Weights of a small mixture-of-experts language model, trained from scratch on English Wikipedia: a softmax router.
Below are experts of layer 6 (counted from 0) of a mixture-of-experts language model. Rows are named gate (a neuron's input weights, with its number), up (a neuron's input weights, with its number), down (a neuron's output weights, with its number) and show model dimensions 0-191. Each number is 200 + 40 x the weight over its row's rms, rounded and kept within 0 to 999.
Before each expert's rows: a language model's description of what the expert responds to. This comes from a sample of Wikipedia text that the model never trained on.

# expert 14
Discourse starts, demonstratives. Paragraph breaks, this/This, some, there, opening quotes and parentheses, plus mid-word pieces of longer words like Analysis, Amherst, comprehensive.
gate1,188,206,188,157,241,221,223,215,268,259,188,235,251,217,159,191,253,203,132,170,188,254,185,208,213,136,290,248,227,214,170,172,131,211,212,217,214,183,227,267,139,292,167,239,205,157,192,256,193,191,239,221,221,149,176,167,196,209,190,183,184,215,155,165,261,234,224,205,205,274,139,152,237,235,221,224,190,213,198,227,266,168,156,272,195,228,153,235,222,194,254,198,177,200,221,290,227,226,160,223,243,197,154,219,221,264,205,113,144,195,173,251,189,205,167,215,173,134,164,227,228,146,190,259,122,209,195,226,207,182,200,160,146,168,140,146,216,192,259,180,229,192,161,171,237,236,140,203,222,170,136,176,205,230,154,282,206,135,223,192,153,199,187,205,249,264,231,165,297,141,251,159,218,201,154,238,218,142,209,213,257,266,99,174,129,252,236,199,264,224,160,177
up1,237,184,186,174,230,156,229,229,217,244,235,229,175,185,222,202,189,254,167,197,248,221,158,215,127,167,248,211,171,160,204,176,103,194,212,216,203,147,200,210,172,155,149,214,253,131,222,171,220,141,209,263,159,129,256,217,278,260,177,118,206,208,193,259,202,194,187,246,169,268,160,215,218,215,177,267,185,199,186,233,181,186,144,196,152,225,216,228,197,214,171,268,145,165,245,230,180,81,202,321,290,249,163,242,134,195,236,145,186,221,158,207,210,232,176,161,192,197,173,221,245,186,196,210,196,280,199,218,199,184,261,209,256,182,154,132,196,228,217,152,221,173,200,157,184,174,190,203,212,168,203,216,232,275,230,198,117,166,208,206,202,253,185,185,218,266,206,159,201,118,335,148,254,205,221,164,234,201,256,195,304,167,189,205,196,226,218,164,204,238,201,241
down1,162,213,207,155,254,251,260,220,136,172,189,154,198,203,205,149,141,203,204,188,199,178,223,198,135,171,167,251,241,84,189,130,223,118,187,179,153,214,197,209,133,213,163,232,193,166,185,173,156,186,196,138,171,211,253,206,247,200,226,195,206,196,225,217,215,244,208,252,207,148,132,213,270,225,231,229,189,186,219,122,145,280,191,208,121,220,213,139,140,207,155,296,215,225,201,255,264,201,185,186,190,205,133,220,276,232,185,221,216,209,210,234,198,134,162,183,240,186,284,204,131,245,192,281,215,188,146,185,148,142,216,152,212,205,208,151,153,230,219,181,207,134,163,126,198,160,225,216,248,166,137,182,180,178,232,216,132,176,256,161,212,191,177,204,114,258,184,204,219,170,133,264,248,179,136,214,161,202,247,177,241,209,211,184,141,208,264,181,230,172,174,118

# expert 34
Indefinite article phrases. The article "a" and phrases like "as a", "of a", "was a", "is a", plus "of" and "most" in descriptive prose.
gate1,176,224,273,203,205,227,118,288,209,243,179,217,187,206,145,225,274,211,269,137,186,245,279,180,170,197,254,221,245,146,268,282,238,198,197,226,142,184,142,214,188,187,173,207,178,222,167,205,213,206,212,158,160,205,228,216,234,236,250,171,213,165,154,244,145,187,235,198,195,106,129,130,234,182,189,246,229,195,189,207,208,171,174,239,235,202,163,161,248,245,201,226,186,157,232,264,264,207,256,136,222,198,208,331,169,149,181,188,190,148,181,179,202,248,254,253,281,182,188,188,225,176,186,159,209,200,230,280,194,227,212,264,278,209,176,200,179,198,235,143,134,192,242,220,162,211,224,180,171,189,186,203,208,154,127,172,255,290,121,204,221,135,203,162,281,192,217,217,219,213,258,223,160,267,200,225,248,202,246,242,187,200,254,249,191,224,164,180,252,213,160,156
up1,233,231,283,205,229,203,162,218,117,123,191,181,177,180,134,195,247,186,239,156,220,196,139,177,178,209,232,182,295,153,270,255,134,169,230,253,193,177,150,170,204,139,209,158,215,171,247,221,255,222,151,178,223,122,251,209,145,252,261,208,225,208,206,190,218,151,187,122,203,204,171,211,143,100,209,201,174,208,229,193,176,128,148,191,229,178,196,205,290,91,228,214,203,233,237,247,271,184,164,190,241,214,232,233,207,224,218,185,184,108,222,182,189,201,188,256,187,232,260,184,200,286,198,160,181,236,119,207,221,193,191,167,220,184,184,197,186,180,213,166,162,150,231,193,198,175,183,75,250,138,262,246,206,235,208,146,144,214,240,223,150,182,252,181,270,202,237,142,128,213,163,256,140,237,209,177,190,223,205,252,219,249,235,187,169,217,194,188,219,208,199,235
down1,186,231,277,170,283,193,177,234,182,214,162,145,221,154,196,168,274,233,216,167,295,216,224,276,182,227,273,123,221,234,209,123,140,106,193,268,237,177,177,200,183,137,196,254,209,262,187,211,218,193,129,271,150,189,179,224,181,208,147,222,109,134,243,216,192,161,216,216,179,179,154,216,183,120,196,172,174,157,262,165,275,122,149,185,239,183,193,209,250,179,185,227,187,223,241,222,189,187,240,230,191,248,116,206,213,194,232,176,232,172,262,236,208,239,238,192,200,216,247,215,181,207,237,238,246,208,164,173,234,276,157,186,207,194,181,188,147,199,172,245,153,212,211,211,194,196,200,201,174,178,159,213,158,201,191,220,282,136,188,228,181,239,247,160,264,287,209,253,158,246,144,215,161,101,236,227,235,193,196,234,269,173,149,252,188,244,214,174,180,258,232,173

# expert 1
Numbers in tables. Digits, separators and units in tables, infoboxes and coordinates, such as 0 or 1 table cells, km/h; mph, ft, ′″N.
gate1,169,235,157,160,288,151,196,272,192,241,177,187,208,220,204,203,226,212,190,283,199,206,199,195,214,228,285,181,183,182,136,220,224,220,236,114,230,148,230,223,107,233,232,201,228,240,128,148,155,204,229,198,334,242,214,165,213,154,191,182,229,287,238,283,227,230,138,220,135,228,254,173,141,167,248,177,178,245,258,219,236,192,264,212,183,233,244,214,192,173,195,170,155,231,196,161,203,205,230,185,177,224,211,224,202,234,155,155,162,284,220,258,248,243,245,210,215,163,140,191,174,202,167,244,203,255,249,215,172,176,159,144,201,142,217,110,217,163,221,84,218,184,201,206,121,253,214,211,167,212,178,162,240,240,230,224,208,206,170,157,137,188,193,225,230,214,190,224,226,226,124,153,230,249,234,207,204,176,166,167,232,234,218,204,114,170,228,186,254,209,144,154
up1,242,120,178,218,244,239,211,240,145,208,272,135,219,229,143,240,225,185,204,273,164,215,181,264,215,168,228,240,189,193,237,206,254,169,198,262,180,183,191,248,265,168,220,263,146,185,195,168,175,260,217,265,269,244,220,178,244,165,196,132,182,201,191,203,153,216,154,73,197,206,216,250,197,221,223,219,200,215,273,162,183,160,227,194,207,230,196,182,166,199,205,145,193,200,160,209,208,138,145,185,186,216,221,216,202,193,267,199,142,135,210,218,260,283,153,189,201,169,196,202,157,174,189,181,189,250,181,201,142,251,162,219,172,180,231,164,158,203,179,136,246,234,263,116,211,201,170,189,169,275,225,187,225,243,268,182,212,224,265,151,107,207,195,279,180,164,185,211,273,171,237,197,174,210,260,145,264,171,242,246,235,202,144,209,279,134,183,177,264,149,213,117
down1,133,184,209,213,223,186,238,194,161,197,226,185,147,188,131,184,199,205,185,274,264,145,205,273,178,179,220,204,214,197,230,231,171,253,288,220,199,213,213,164,171,116,238,252,151,241,202,203,245,144,233,258,213,191,252,191,97,194,233,213,141,192,244,163,250,117,197,207,201,177,218,289,236,215,220,214,153,233,225,205,227,216,214,278,229,193,306,129,213,160,199,234,119,192,194,190,199,238,165,292,177,280,206,181,242,177,177,188,191,209,267,203,233,198,194,185,248,128,165,182,133,197,185,217,199,234,210,255,145,218,141,168,182,240,202,227,202,177,260,151,183,197,166,160,142,174,209,174,183,214,204,287,241,217,212,238,211,226,129,153,212,190,147,197,249,214,275,241,247,261,176,171,238,258,195,240,184,230,235,203,202,309,203,229,205,184,259,185,105,233,156,178

# expert 10
Consonant-cluster name pieces. Consonant-cluster pieces like dr, gr, str, arr, dis, surv inside names and words, often in tables of people, e.g. Armstrong, Warrington, Lawrence.
gate0,197,228,147,196,249,255,231,226,202,125,243,167,158,169,256,146,284,201,232,167,208,242,172,224,186,136,251,169,183,157,271,222,105,211,182,187,176,226,162,187,134,192,241,268,234,236,228,170,223,184,227,118,158,170,196,228,115,154,186,230,253,187,124,137,185,227,178,223,282,215,189,188,161,209,164,195,129,279,222,143,160,164,223,163,145,191,169,175,194,193,178,307,142,280,211,211,202,167,219,200,256,195,170,218,230,250,173,230,197,235,172,211,126,183,225,190,226,259,235,128,100,161,217,222,297,161,187,212,191,253,195,194,233,160,161,207,145,173,201,184,176,195,160,180,233,133,181,212,158,200,191,137,104,186,205,166,166,224,162,197,238,161,163,225,281,201,209,180,163,258,224,216,224,219,221,232,166,154,127,197,207,242,256,207,221,178,196,173,170,176,219,185
up0,235,203,219,198,173,231,168,212,174,257,239,197,170,206,255,246,183,107,249,304,144,215,168,228,235,144,212,147,241,257,303,234,168,222,284,222,164,240,170,193,133,236,212,160,196,191,174,238,230,196,212,182,235,244,188,245,208,196,145,136,201,119,171,220,224,235,286,247,178,228,255,227,202,205,175,195,184,178,214,205,242,267,283,112,183,190,184,212,168,243,142,209,186,257,208,213,194,202,182,194,239,212,274,237,199,187,108,246,230,210,174,174,185,159,177,234,229,266,243,180,157,170,260,214,196,172,214,190,209,263,210,173,162,199,281,176,155,259,194,228,180,277,185,271,210,178,211,190,186,216,230,150,202,159,246,175,132,241,157,181,257,197,156,214,177,153,173,256,223,195,199,229,224,194,264,181,178,238,185,97,178,249,175,173,174,92,143,253,206,176,195,163
down0,259,203,244,150,159,143,234,184,158,207,177,204,212,283,170,177,195,208,208,240,210,198,184,238,218,149,229,256,227,194,198,165,245,181,229,159,205,240,194,148,156,160,190,182,181,281,199,255,261,273,221,261,260,215,235,200,145,169,209,160,206,207,274,239,185,227,175,169,236,254,174,246,278,262,131,204,189,242,268,238,208,242,165,253,158,211,245,250,151,270,220,128,198,201,240,217,234,197,229,342,285,172,187,251,170,228,201,161,168,231,153,237,276,237,139,225,178,168,199,123,214,157,223,225,233,225,191,136,208,169,151,204,189,170,170,223,156,223,192,206,152,224,224,283,198,248,151,108,217,307,189,237,214,230,202,197,225,193,227,167,203,172,155,232,247,208,172,197,193,290,170,219,184,213,191,128,246,227,210,197,207,222,179,276,247,207,170,194,195,164,171,172

# expert 17
Prepositions and connectives. Linking words in running prose, such as in, of the, as, between, known as, became, such as, because.
gate6,90,221,244,171,186,192,189,159,177,222,237,181,154,156,258,145,103,164,285,220,152,159,235,176,131,153,137,188,175,249,179,168,167,148,188,199,193,239,217,226,156,181,173,272,204,250,168,258,213,204,192,232,265,184,222,163,204,212,181,189,248,218,141,166,225,165,201,236,256,227,156,100,166,208,206,206,232,269,187,227,201,221,215,195,172,249,159,226,189,161,252,179,208,257,221,157,177,188,231,165,179,177,169,253,227,181,224,166,204,261,207,245,237,170,140,267,191,229,187,223,238,216,206,192,318,216,227,94,167,169,158,164,203,92,227,221,172,187,213,201,190,167,201,167,170,177,170,196,257,244,178,182,162,165,210,152,199,203,226,203,171,131,224,243,164,173,114,148,243,196,192,170,186,187,179,261,183,69,156,241,143,155,241,217,206,213,203,192,115,198,188,229
up6,215,182,123,170,243,134,194,213,148,172,168,126,146,193,93,241,193,221,185,170,207,294,202,257,173,194,293,232,215,214,231,209,254,249,186,200,157,239,266,166,286,211,239,268,208,182,220,193,182,147,237,200,101,184,240,153,209,194,187,257,201,228,209,139,209,207,217,149,172,165,206,242,183,254,129,192,197,207,176,184,246,137,166,182,129,169,160,74,217,237,137,140,168,236,228,205,219,258,182,172,196,219,246,190,216,240,242,224,142,197,183,200,134,239,142,168,233,199,258,161,168,239,205,186,168,168,175,225,138,296,236,232,189,227,247,181,253,218,174,263,228,228,234,238,257,240,185,200,169,141,255,223,198,203,168,224,202,126,183,232,222,226,195,156,240,237,225,156,217,203,263,219,171,123,241,198,259,257,232,226,246,229,199,164,188,184,172,168,217,188,179,207
down6,177,208,227,235,237,213,141,248,178,106,245,228,199,148,214,187,186,248,148,302,195,202,173,209,187,172,215,164,103,207,252,173,274,186,233,172,194,196,268,158,213,236,173,234,145,213,209,249,229,172,179,133,208,210,246,158,186,213,271,204,252,289,255,137,268,170,252,224,265,206,192,231,226,183,223,175,165,214,197,213,186,186,169,201,207,260,194,191,196,211,197,137,225,225,206,181,202,174,244,222,215,185,125,197,212,211,156,257,150,223,186,167,265,153,162,202,180,244,166,150,150,286,147,203,193,236,246,164,203,204,263,123,140,194,223,215,253,156,265,232,196,214,194,285,195,209,240,137,180,185,162,191,168,146,184,194,181,225,248,292,200,245,224,193,205,177,214,208,267,124,186,267,190,177,183,237,286,137,148,232,273,208,195,277,153,229,169,163,150,236,192,150

# expert 30
Directional prepositions to. Prepositions after verbs, mostly "to", also for, from, with, into, against, as in "went on to receive", "split off to form".
gate6,221,181,138,278,181,140,156,299,144,231,149,200,178,253,210,141,164,218,252,224,143,154,247,270,202,245,184,190,269,209,206,163,220,172,173,238,272,176,166,223,210,235,204,123,135,232,167,193,243,238,219,189,195,198,153,178,222,205,194,181,222,195,194,170,228,226,176,203,261,222,250,156,244,262,276,122,248,155,163,220,179,220,193,195,232,214,252,203,225,196,232,256,164,271,201,184,325,238,174,202,220,202,249,236,190,215,238,218,192,156,219,237,261,213,223,209,166,261,125,179,144,108,190,210,200,241,191,173,144,212,249,210,156,181,196,231,235,182,230,209,220,120,224,256,182,152,220,151,178,167,166,154,211,238,182,185,181,243,160,135,150,201,214,204,218,318,175,228,196,164,259,243,251,185,151,192,192,248,202,244,284,152,248,249,217,202,230,213,129,197,193,151
up6,150,210,165,195,189,180,267,168,278,292,191,251,211,150,225,165,191,172,233,160,153,218,194,176,246,223,115,239,140,260,231,217,216,148,187,205,194,279,160,261,180,123,245,168,221,317,211,209,219,247,158,211,218,182,197,166,235,301,181,203,164,172,235,199,139,218,207,155,203,170,212,192,254,265,184,244,162,209,226,237,197,181,134,186,181,255,207,235,149,165,258,182,263,223,236,225,226,144,164,196,232,261,194,243,176,135,222,224,203,126,247,217,241,197,156,174,233,194,202,197,166,230,142,150,175,188,262,118,213,165,200,233,194,179,195,228,214,216,187,178,173,199,200,234,199,125,167,131,158,202,231,224,165,203,216,146,210,256,186,180,160,122,180,179,161,231,189,239,226,195,87,147,128,195,182,242,253,130,196,163,180,160,213,261,161,198,244,253,242,192,229,276
down6,122,171,212,141,214,134,245,268,184,140,205,212,194,177,194,196,203,147,250,216,202,177,215,193,157,175,203,245,230,180,209,227,134,171,141,185,214,168,201,189,239,214,211,121,152,257,168,195,188,154,192,220,214,135,258,179,185,170,190,299,148,247,227,185,172,201,326,200,254,235,217,193,239,255,264,195,216,294,123,180,167,230,222,251,193,218,260,200,159,189,184,218,189,204,227,145,285,251,200,202,184,244,222,268,195,204,189,216,206,176,230,201,180,217,191,192,146,129,170,208,163,169,177,179,174,288,108,220,141,206,240,209,181,147,118,178,113,244,161,201,229,150,235,191,162,201,173,242,223,270,201,224,165,178,219,259,287,266,208,138,183,197,206,230,181,125,128,217,186,178,141,220,160,194,234,199,184,255,291,203,177,199,184,227,198,189,156,133,211,206,221,153

# expert 18
Romance name particles. Short capitalized pieces and initials in Spanish, Italian or French names and titles, such as La, Le, de, Van, J., M.
gate0,234,205,228,230,182,181,209,155,244,218,190,162,185,220,207,208,247,242,188,262,227,228,250,263,183,159,278,127,270,148,229,260,235,186,267,216,204,179,237,161,292,197,194,199,236,161,214,167,181,239,226,261,209,215,171,266,275,192,202,221,263,201,216,141,245,238,119,168,172,186,203,131,181,226,215,173,149,176,188,157,248,241,207,128,190,131,193,146,208,230,183,239,185,177,276,151,277,163,204,225,196,280,160,229,87,212,184,224,272,236,202,159,202,207,225,182,247,265,233,241,256,124,185,183,175,193,261,173,124,151,119,181,176,244,222,189,230,163,185,193,240,183,216,184,179,133,176,196,185,122,204,156,179,205,218,189,196,176,188,196,209,153,184,207,193,200,185,223,211,218,228,335,136,231,171,177,197,246,138,203,217,146,166,212,196,222,177,129,225,239,185,131
up0,200,262,182,168,240,190,212,229,226,189,198,212,285,133,216,154,238,196,211,249,233,247,218,202,221,119,197,200,191,161,223,214,187,188,187,196,189,169,233,181,122,178,210,279,220,271,186,238,207,255,224,160,228,190,256,189,248,173,194,262,140,190,204,194,181,229,297,189,263,169,166,186,250,203,226,141,250,185,189,217,165,155,249,251,193,165,184,90,249,218,256,206,179,221,246,166,171,212,132,292,147,197,197,203,260,175,245,255,189,274,262,167,234,214,208,207,147,230,167,103,209,153,236,205,189,238,225,207,251,110,207,173,201,133,221,201,140,168,181,184,161,257,234,190,198,190,171,186,208,207,138,107,200,234,313,223,202,191,235,183,197,193,142,172,215,276,191,138,206,164,158,237,236,191,209,224,208,190,225,225,112,279,226,188,152,247,125,172,157,209,210,182
down0,206,196,179,229,166,126,192,177,216,200,185,243,211,246,207,153,202,196,252,277,195,197,224,198,262,214,225,193,267,224,192,191,187,179,191,194,125,151,153,223,213,178,185,196,161,168,211,234,208,210,196,187,151,197,156,230,191,185,234,212,176,257,219,193,242,136,193,180,154,254,134,205,131,220,268,205,179,96,188,168,195,161,208,256,163,248,211,178,206,253,126,164,134,220,290,188,139,201,163,211,203,221,237,232,167,217,184,286,152,263,263,190,236,200,135,208,231,193,227,149,208,214,174,254,208,252,172,242,191,196,188,112,290,201,217,247,164,207,201,262,78,222,191,223,237,220,264,234,133,239,96,152,203,264,148,130,170,243,170,282,173,225,244,139,192,223,208,178,251,224,214,233,251,156,193,215,212,224,181,257,184,218,275,262,203,245,192,169,255,193,244,175

# expert 4
Structural punctuation, headers. Sentence-ending periods, paragraph breaks, == section headers == and table cell pipes, especially in taxoboxes, election tables and citation years.
gate1,213,106,248,182,180,207,254,298,253,226,223,219,213,209,239,147,212,187,236,138,161,155,210,201,292,160,188,161,209,252,211,209,191,201,165,158,256,219,207,198,120,231,258,197,201,284,287,203,254,239,148,159,187,151,185,145,103,190,228,222,269,262,184,161,195,173,288,199,247,225,215,175,223,219,222,254,243,204,185,203,168,221,193,216,210,213,183,184,242,180,222,329,214,152,168,254,214,157,195,141,291,248,191,238,256,255,182,234,169,242,215,167,218,112,218,185,220,243,166,207,194,138,180,248,175,208,197,169,181,249,157,174,208,189,172,135,196,165,254,252,258,184,217,211,249,207,222,206,273,201,211,250,196,188,239,192,286,184,213,167,133,214,178,234,214,206,216,208,249,186,208,160,149,244,251,247,171,206,207,104,168,137,197,196,191,226,214,252,193,234,162,188
up1,144,223,232,217,221,226,190,207,172,278,197,236,95,155,210,157,207,180,162,145,191,251,189,209,159,219,211,145,203,231,199,159,159,156,175,209,155,157,186,146,133,189,223,224,130,144,241,141,192,195,182,271,202,234,225,241,209,165,291,207,174,140,216,268,234,224,241,192,198,196,230,167,239,202,213,257,232,182,179,246,248,146,180,161,214,147,132,189,159,237,203,177,210,237,210,231,188,258,246,234,198,157,198,205,213,127,222,168,200,180,229,188,171,199,179,219,152,207,176,172,255,205,296,165,138,166,204,204,151,209,236,196,267,209,181,169,171,199,139,225,240,134,197,219,151,264,284,223,283,269,181,199,200,160,198,160,118,169,145,166,182,153,212,227,125,186,173,138,224,200,183,213,292,215,125,265,220,257,189,206,214,154,262,136,229,217,214,315,184,185,250,179
down1,202,287,150,205,191,233,212,229,156,212,180,173,190,206,203,220,201,137,188,178,245,220,227,256,211,254,233,290,255,219,252,141,244,154,202,137,252,200,198,182,229,185,175,145,192,242,198,198,246,234,176,272,225,144,218,158,271,125,215,197,193,185,132,235,180,220,263,180,188,224,218,139,180,210,203,158,253,193,212,224,178,194,211,280,103,226,165,179,150,201,227,219,223,217,229,142,174,173,215,312,243,171,205,185,152,220,199,268,158,177,270,252,221,171,252,211,167,221,213,220,118,219,241,212,174,244,156,188,230,248,227,125,197,191,136,207,132,213,121,127,204,209,253,249,224,222,128,164,197,221,161,214,291,199,174,180,155,179,175,252,189,163,185,162,167,170,251,194,219,242,251,179,182,195,153,223,201,167,245,174,256,118,303,188,242,165,204,212,201,193,114,214

# expert 7
Section headings and breaks. Line breaks and word pieces of wiki section headings, such as ==History==, ==Career==, ==Track listing==, plus breaks after headings and tables.
gate1,235,235,181,173,249,178,210,203,191,170,199,196,176,162,205,188,191,276,125,219,270,186,297,137,194,211,226,224,200,261,264,175,237,203,231,138,135,200,233,180,129,182,154,214,173,203,192,193,162,234,214,248,233,192,268,268,182,172,232,169,181,119,294,224,156,207,195,244,205,255,252,171,148,204,212,178,204,186,175,213,174,153,208,228,194,139,161,197,157,242,221,230,195,206,184,193,177,303,172,226,213,255,192,226,152,144,222,249,243,173,140,101,221,163,176,224,169,211,180,222,242,200,115,258,179,129,226,161,150,184,244,167,229,198,136,136,262,198,262,227,230,133,117,164,223,222,176,211,186,157,218,204,149,153,162,178,306,165,183,242,173,208,93,176,233,146,186,230,131,240,220,182,205,173,138,194,165,212,236,181,242,241,221,229,190,211,141,243,205,162,190,210
up1,216,184,289,235,191,271,250,198,152,185,216,222,199,204,131,184,219,189,228,181,194,171,135,258,208,248,238,128,194,182,150,182,247,162,257,261,176,200,230,136,221,195,250,140,201,208,199,193,244,165,223,229,145,166,213,169,137,210,199,188,248,225,185,192,295,223,221,192,176,200,165,199,238,166,231,144,124,180,192,173,201,189,181,207,156,202,191,170,194,135,198,243,238,226,183,237,179,48,213,220,147,278,204,231,230,232,129,233,196,192,252,220,184,224,230,265,188,198,144,133,233,262,239,208,229,264,144,177,212,299,249,206,146,200,222,162,140,167,201,177,204,273,318,131,142,235,189,164,210,189,215,214,217,253,167,221,187,158,192,190,245,188,158,236,172,255,166,193,243,135,246,203,229,192,247,167,247,212,235,208,216,179,122,133,223,149,239,160,209,238,167,181
down1,195,203,242,185,196,180,178,158,230,156,119,190,164,242,191,257,254,264,130,258,198,118,196,232,258,274,206,283,190,196,181,185,180,171,155,188,189,173,213,147,168,209,199,154,155,159,199,240,202,223,261,246,204,164,224,200,239,188,198,227,150,179,192,139,158,227,209,131,217,167,229,148,131,199,207,224,143,199,225,172,283,242,193,198,145,200,286,215,169,177,200,230,225,268,226,197,99,164,182,247,206,208,281,265,262,193,222,244,216,268,275,175,223,237,154,186,174,170,188,173,108,204,253,209,119,135,253,205,172,225,170,189,174,143,209,245,156,171,264,229,210,206,249,282,152,198,185,274,260,232,181,215,200,187,178,213,206,209,137,126,216,167,234,170,229,240,226,203,180,217,175,198,213,212,277,207,163,141,184,232,207,186,182,194,134,164,181,234,263,262,215,128